Experts of a small language model: 24.5M parameters.
Below are experts of layer 2 (counted from 0) of a mixture-of-experts language model. Rows are named router (the router's row for the expert), up (a neuron's input weights, with its number), down (a neuron's output weights, with its number) and show model dimensions 0-191. Each number is 500 + 50 x the weight over its row's rms, rounded and kept within 0 to 999. Numbers have three digits each.
After each expert's rows: a language model's description of what the expert responds to; "gets" lists some tokens that make up at least twice as much of what it gets as of all text. This comes from a sample of Wikipedia text that the model never trained on. Tokens count by the router's weight.

# expert 6
router:444523594452365505547534527473513545441505520452434545376528566560425522516517431442490472456586494501448538496467469489567508540464551577534551526437474458457505467408463378434487502569496592528402484501489530485559504594474436532561454482469461493599409518500521445454424437549499457514432565454532514472408496510532562443564550458600495509391426517399551490480541574509550504500461473513432456566484456449485492504474517538479530463584504501433466428513507438517470486522595490508431533476528486518561457487532484528486472509550501555535542447453480478594613598508415495413
up1:599486455432480478507566578531557502562563507542473468461463503482447450489497469547453450503585423425541542496442521495525413449518566498534479473614460440438517430359486540525493458439462477550520414564533457475602513541518482463532470412486464487470462519532429343448422498472538579433520559501618489450504553537507461528518517461525509576527399499465471499399491446515535491479614530518563540422471449483572505491570433631571464552500481559453454475496540447526557535448473480562507595511467493505565462493500486467561527531464495539507452473464630508456518485514440587502
down1:516459499479557462528532513392460464507479492510580476545535422530542442474520618611474593527470533537593540546457524410527534506421533574522525392482534456483485545522479605497506528475548459512657533534530457480534444507527483471536504478466497513501588460506475464585479434549495488476506467568383587420422537519439469518477445562511419405519537409468558497518490503440534468424542538531447545619503530417478572521514493563439589555528527469503423501472474506502595507511432590420491411485491535511526517521499477540395585521501578453473509501552511417533511548430466545529
Function words mid-sentence: commas between list items or clauses, "the" after prepositions, "that" introducing reported clauses.
gets: ",", " the", "'", " by", " that", " at"

# expert 3
router:378504513460450475537591499446532557510433418551488591410476543535540590502542490508515537490508507455467581451596495525459514496478518580495465470518425484452518445386483553560462446575445519507477436511480423463458536544463470465543491507568460409527456457534501405484434501473465514566538516555534583513423513603491451497584603418500534494445416543529468458480571508514521489491522460406428384496592580505550511513544519499519570514585508521566479451512511481502434511531523614616520502524556553488556447436512499567487415553476539528545533531519491501597554578469527611510
up1:456467574493597484488562595558488538473551373429525540526494492371493446574472516471491475471525582563485461489510609469473486591416473519515505530511436479437526516446526478492500505474501461493494534474537528578560519543537585547535460458512573483529466549532457507543530496460600557454480619546558573546440530461538502550470522398505549525520550475450429480398566614518511539495536488480522427442495526556389389572473497613617515535436546497485476553503515555463572535486497527519515574472519563465467544566430506551438470534535443544539410594570463516575512466466469495475
down1:501579560448469418545578522540466419567549519490442375506544477451518409583472471519540577494559454514454426438358526557613517531409521521375539519519517532514528493477446479475505540484539578567465444458528540450498498470419478481492523514524527512514458479476472560459441535538537549467442522517482426560510504371558511529441480462541462581550571529419514459564511618486442562601504463543564518561554512505502556532478545470470457565521424493536539589440529495548530508462506537481428440463510457517474506464561480512388486540486463516385497547484511405519596503507499599552
Verb suffixes and participles like -ing, -ed, -es, plus commas after introductory phrases and prepositions like including, into.
gets: " to", "ing", "ed", "s", ",", " of"

# expert 7
router:444519464477494539478493502558546580482409415504506512441524510487512572560543410490524479516568509459594524430574505567457531525503515568507491573492468467554451453435471500497405414456566487501438451494506447468455479489476492527521550460576470460498424496524481432413416413526565449453542548463508528452454516486489510536499571424462462449495490510478532519477585628402572610491388553482529621506452496452453412577515474568469521557467522588464455458494581452532464579480544579583448502557462461426453476528513449393578471504595585523527522489472510474440534572543444538463
up0:469507545443510490574460474571555450521434510448573474533513499574443420571497497472413475516503516549489486489434491470563516545546484436560516370552546490470556438486492436425519410631473571534500491551398458479479426504470513457522458458563551519547479433430481503546544531577489436458502468372520503457474474510502453507585584523563487582522583506571477497507480504417499529510433602519514433485488481486512400491592611530506406527501511440464515443431519517548449532596362553560442526540503517481423448491559533515543533503567447471518459423475512464494503478528561423399
down0:483548427434525517465461417568537553518569594445454490509481451496568510536538490418487442483542483467467531500532517504508500449511511521467465516471536554518428554448607473492576534507515469491494432419548577541401530544455437493611507499532441534572447512512488497511496496573455545524492456462562502553502382525585564415492463487543587508443530465470407485541479509494584500567538579484442529461542490515521456409437509471468487412486565546376491488514532433418516468579445510509630529465553603460449530462410438442470498539450485417561436461428455458428516598403445483454
Line breaks ending infobox fields, table rows and list items, e.g. after "CAS no.: 37250-89-8", plus copulas is, was, are.
gets: "\n", " is", " was", " are", " up", " were"

# expert 11
router:473567570561397536543527505502546559460429453472473518420524510640461600496556434465510479457521508466435585448428479511510514569502522531496546548480504491563505449463471482466450443528508512561481531544539454500499522518465482468575443483523523442562394499458427483445405436528517479563482527440506560491455542446536548391533577414534560458426384486533525494512646560517473580546461466409490380529497553464475517545428427532522531492582531504466519430500470521508469477537507552555467519451562501513508497383484576527531431454535530542486529473484428551608611574544463440520
up2:473507473448460540432478482533457442366443583449433529447546429462549564514482419531562603561584484536521450495484560491451449455575526482456491491518467500577539491434500457391507461399467558470582473429525415471512593526568478464493498485559569517569430453480488494559509562483595423444578442426500575469441575478488556469488517528467513547498554493524538565415538413495516542418440463555523530511545492508486546503442426566542515494511492433470463546568485594545459486465548460479648512514577515564520510494517530491421454556501557436540599527479502478486550410494434435496
down2:498510469469503489555504482475453466528489541508532531531488430502474514449525468527518580507512503400510448646510486457457471448525489524511514523462547522442610445503486457538520540457497523478458568541443532442442584544511591564447552481480369507422523440516483595523465521480588454540534481538564481527501412437532608397523523470477494531521527503517541581456477517597441474419436597562546522465550449468457508454373486480440460483573491523483546462491358479482534466493516470422465434468596508587441524527389413428347542488471475496503491412514584554485515527538490488482
Prepositions introducing a place or phrase, and commas after introductory phrases, such as located in, issue of, from, between.
gets: ",", " in", " of", " the", " from", " on"

# expert 13
router:501537468440586533574537553530585549491517442458589450490515523617445450528525456468575390487543455413501463457537460580483511446464497505456509484520466454470536509412420468498447540505504567460447410438568435482553469493523422559534554543564539476473371524430515522475431510447548594489452487436590501548560545490509447545584535464578482542460502502573527468457428543481593521582468504493462496460530459618450467447526454569495526483494480552437542467531632474458501440504466589452509582537530456493480396490488588514561524488490572549531509393469516487579506565514493452463
up0:540518458504414511538561385499591526504443509495496559491532605555459541410524446491504489453490571430508647476528493496463470576522566522430410424543414422505500452490623523528480572577527490429501482464455530562559438491523403499497471487468433544591447513468499528458533553514502395574471500482480513484561536471464491511553437592508476581523523481542502581434440572467507495464506454552477499472561458567437453445545441450518471498461515453490456387501476493590409549466495573474602543482506412579520552481562519496593495427468473465555548478561432535541536478569509549530
down0:540548512550489548523442466547511511487527591434473394462507531541508495434534484512464449467393499391436442620477501458502490545586482568514465542486522548509488477532655511492498502546447353507563529477451485521533486511464472567434487457534513474631589537454501496523569492479522473554543495547456494571540442529502540501438473573487548528495497445435478613514460486439476523546507466402510531314459527536519544534491508598562486493429545514472457416523335518535491525481484561519519499488465556544565568464562541403551480575486517480505417460499461487497542486446486459518
Small numbers, scores and units in results tables (0, 1–0, kg, km, MF), plus word-final pieces like s, th, ons.
gets: "s", " 0", "th", " 1", ")", " 2"

# expert 16
router:508487466445535556534565530524562549439480470371523543386525539540475561444475449553570517500631469395545469502459505480498567552459533549484432504512548438504462432423523447389508501546465483472514417402520488475541457487487488558576474485515541445533376426467464483464442449560436563519432529451500522524471446509497454557532499513516530516445488566611563578467440548591537478544494586481433570470563481400498523514501437533458497638443422455459557446484569545431471583483511589517512495528498536492521446531489468423579440471527480523581503484447547463530585517512442468498
up0:425511471493600458509454513486504564485542465481546479506402516604455543473465506463494461477560526472486531640541518543433554501525499548537461512463492436439492426415467512402489497487459491520500485516523495448498521559524429545535556543564479464540423575476580423549472504480490452489561564431534540405463448585393520541581563501546454525468403440512442529466431361509572536550485441436458554450515540497450522501531453514575439537470491593535500517483546471542506525433445584527509460563531612479565426541442579465451470517527563542506479667497538515429503545524465535575
down0:544474491530523521493517456497416491525442471564445514443473515523456596488515437627584468436534476508559519716577448471503466429418534571505499492525537504524464555546461518485495521574491483507493541557428416435582469441538431509490558527440437545477586442518531434433461545505461573376488553481565508444476514594518489518495439447565397448421429479530492580425529584504359531513452501483502448467462446421558445483526483531474530562477511428553593496505455537485513465536507560563488475604482543469460506458421489489515514563491502490568499447496462491526496572520523478511
Closing parentheses, brackets and quotes and sentence-final periods, e.g. "census)", "album)", ")." and '".', plus word-final pieces in foreign names.
gets: ")", ".", "\"", ").", ".\"", "\"."

# expert 30
router:492600562503472584527509514572580551497499509537476548468522537514567497507508495457600390432532440527507504406472508523493521453512506585480552514466523438585508433404434473504453508528492476453516339585526567478488477460403489536612468431625550426497423439521511454483424425563526525455517538526565535517470531405489481501572466492505479490486428566564566437518491546536592509548506507420457527495562505460457562518487415597480526563544561554560534463505538565411409504504504528473574584485542536546467518493477507442559526424543561440424453512447478517557578524506516553510
up1:530578433421530609555545433448591526513509439557519497437446482505473525571399479469539447487520576493497417433414563527496500525496470509641514566537522519471496528461514448532487487535438469546499514508595476396463528539576457477556454518568416449523464464467515562533471520460603564522536469447475549530521556517505492544493520447529478409406418485538511478407589435444538514474522477524397455497474555540592498398446531583456476537417464526526517481573523472474400438530500475597552506431571502432482515399468468566574449456487555462511441444528536521440483475548566462484
down1:484461526464500489418531534512484568573518547505501589480532521531502488458472545474529417522466477566547471567495495495555494539499459513511409473508490505428392491477505430491457490489441419478469530554648474513514551565580440474482450518449508527478573480584531495477365598442532452545486487488596528569421445550518469526497582551433414420513454432476475582478544482521509484460502493569499552472459520546550422449487484525487538524474535587404571500543383555537533498474597490449532488430540465413514629469443536509548531462483438451467408540483617424437403509558499464540
Pipe characters and numeric cells in wiki tables, e.g. header rows, scores like 0;, percentages, plus some semicolons.
gets: " |", ";", " 0", " ", ")", " —"

# expert 23
router:506539443517588578485535517509533489413517485374463576468488475635460534529451462450483498528546515361511508484570525583394548578472502560519511516482494516460577410380441478403469459521571537534462434490545524484515467502448512492544497449560454489570440494561471524502457448468551585513435542514500547488544495448506536463538453540534479487528542491524555473507502538547553533501558407437469491469535504424517410477525491526452566561527512581413520427530539552483450482448562529585579502610530574409565487468523527488600458492459524547446564509414594494438503559533510536382
up1:492454582522528501576464459541519413377505555516526539393440451598474570454558454505472575532484531425484532522485476448526467529477507514557503519517566482502505514399492461483584435508471529550538466582482522458587440564514491558511506463571473506517482410472433471452468576438521469474517436554534413555518455529385567528539485487549472589510526521545537554416468551544476512438591493446460543471594528553515572427429588573523559621500444552452522514448544506552536540411536549501577491528526560403499507552513486511626467442553439578483512470516425483490564475520502494405
down1:542619563538543478476558493519393519462484482537482464428537489586462575529442488525562511489444461539459503524489552491558511475507477493491488503520560514514456520529424554482473453473540509480449570575530478559547616514483481473507480488537529482414480449404522489580542610491532463492490621531539491571582472496472569511512510435565517581557534439339460485503405450481441592529558462522523462442510519549573599495515422378488457443522538431475446504468399496504495415498503447515555562488508497368541463433451462403468456421569428603530447460497509505492524515540474551484
Sentence-ending periods, periods after initials or abbreviations like Mrs. and M. S., and single letters inside split names.
gets: ".", " ", "c", "d", " a", "t"

# expert 17
router:517523470517396535451505663509521510475508486530505501435478485497504447548461446398432547514592496451533499434436511559416404455518502564517519515518566456519623470477469459550488542447533537484556373438522476459464453425456457508594429554524553452546380416529433414432484583412498475477491521474489582481449494446490494469546504468486536523504510534549488424515582441532592436527450535477524452548524513482553460500521524538553574554551476490513554451549560519466496539474449512564453476539555539475549387466469496559600421492471532498443582598465465566470581551489523502421
up0:507563476436521463558458454534476506405507507507504479344548499539447511585420494475486556527510439478569516502460513569454481479454594591471450603597538533512544466498362571513573526465541515591427494527540562536480476517390462530470476420574501447585448489471552456595535538473463507444540440476578457393478500486505514541523517543508501465522443521548514377417545479534459519393538544533450527493556545476500594474393505506559522529430561499536466427537542499536488509426586543535492440478586519524507503429500540438515448486550482504497495457467534547468621467491440571524
down0:605559483452543498589528534449450506550479460404517474440496517529567542427448543579475498495479479611446472646532510416477493517541524544514466550511443450407486440462572652547508548521432464515512563435519453561583545567513564547497498458546508564522495472510561422457479439439503555511516445478487508463510478561478565510458465597450516506513570521524529567366494465534543409493479598576470532553497488529485514514504477554549478494455553529516457515531503561473511461390468476464602443459476472492538489384554514487547482580425505479584529506512480509532481399486364457466
Pipe separators between table cells after a name or title, and given names in lists or rosters, such as John, George, Adam.
gets: " |", "|", ":", "=", "===", " \""

# expert 10
router:540539436487418525560512508574520564399539456537483499429515495475535487567497378512517488519546463447488579472532432549475547404474538573522558466475584484533498467415453414559514448558493586540489491497553456506559510481450461392539512511509483429585440518369467473474387409456617428518490586464445591419452541518488495506556567456546547484435441501493530422580491508512587580481519490403515458471516591427559435455459466544483521471441432449480544481529470495422509544491554565531441472544562543510441461492551543542542444488530499523492577434487438471590521525510460484540
up24:507546474461453496554503527498434559495494434520597532401588465464511473549570553502582539549524530496488553475510500473412523534493568527643500583541510507448563433525526534460480424542427524499538428551541504446417568408450431454571499475566533412456490483490479538472523437475450459465453524571495491470464465574523374343550596516604523448473484475473472466538523517551538460486571576440530519351558523453497549547567524512513542580438527505596594454446540453556463485571499530550513497518518557427498494467545450513481504463518430532494549531452503566516470502534565431469
down24:533460412539463560515512456421449445550559468624538499547509514538496429423523549452519482514548567526472576660568466546478563498443453450573519581585607467566449530580430473501574619582504527534512536504482573516453478535539460567581574567554522460487544543562477402465478565453503482469506542520597453562579541543499440518443528448466474501482504521416474540440474556522500443545452567495507480500517537450513485450453536492418462449422477458478543499558433506444461459567517526515518476566474546481538588584476539499404536528525479506498551575614537523526440563536502473536
Possessives and articles after a verb or preposition in running prose, such as his, their, its own, "across the", "over a".
gets: " the", " of", " and", " a", " in", " his"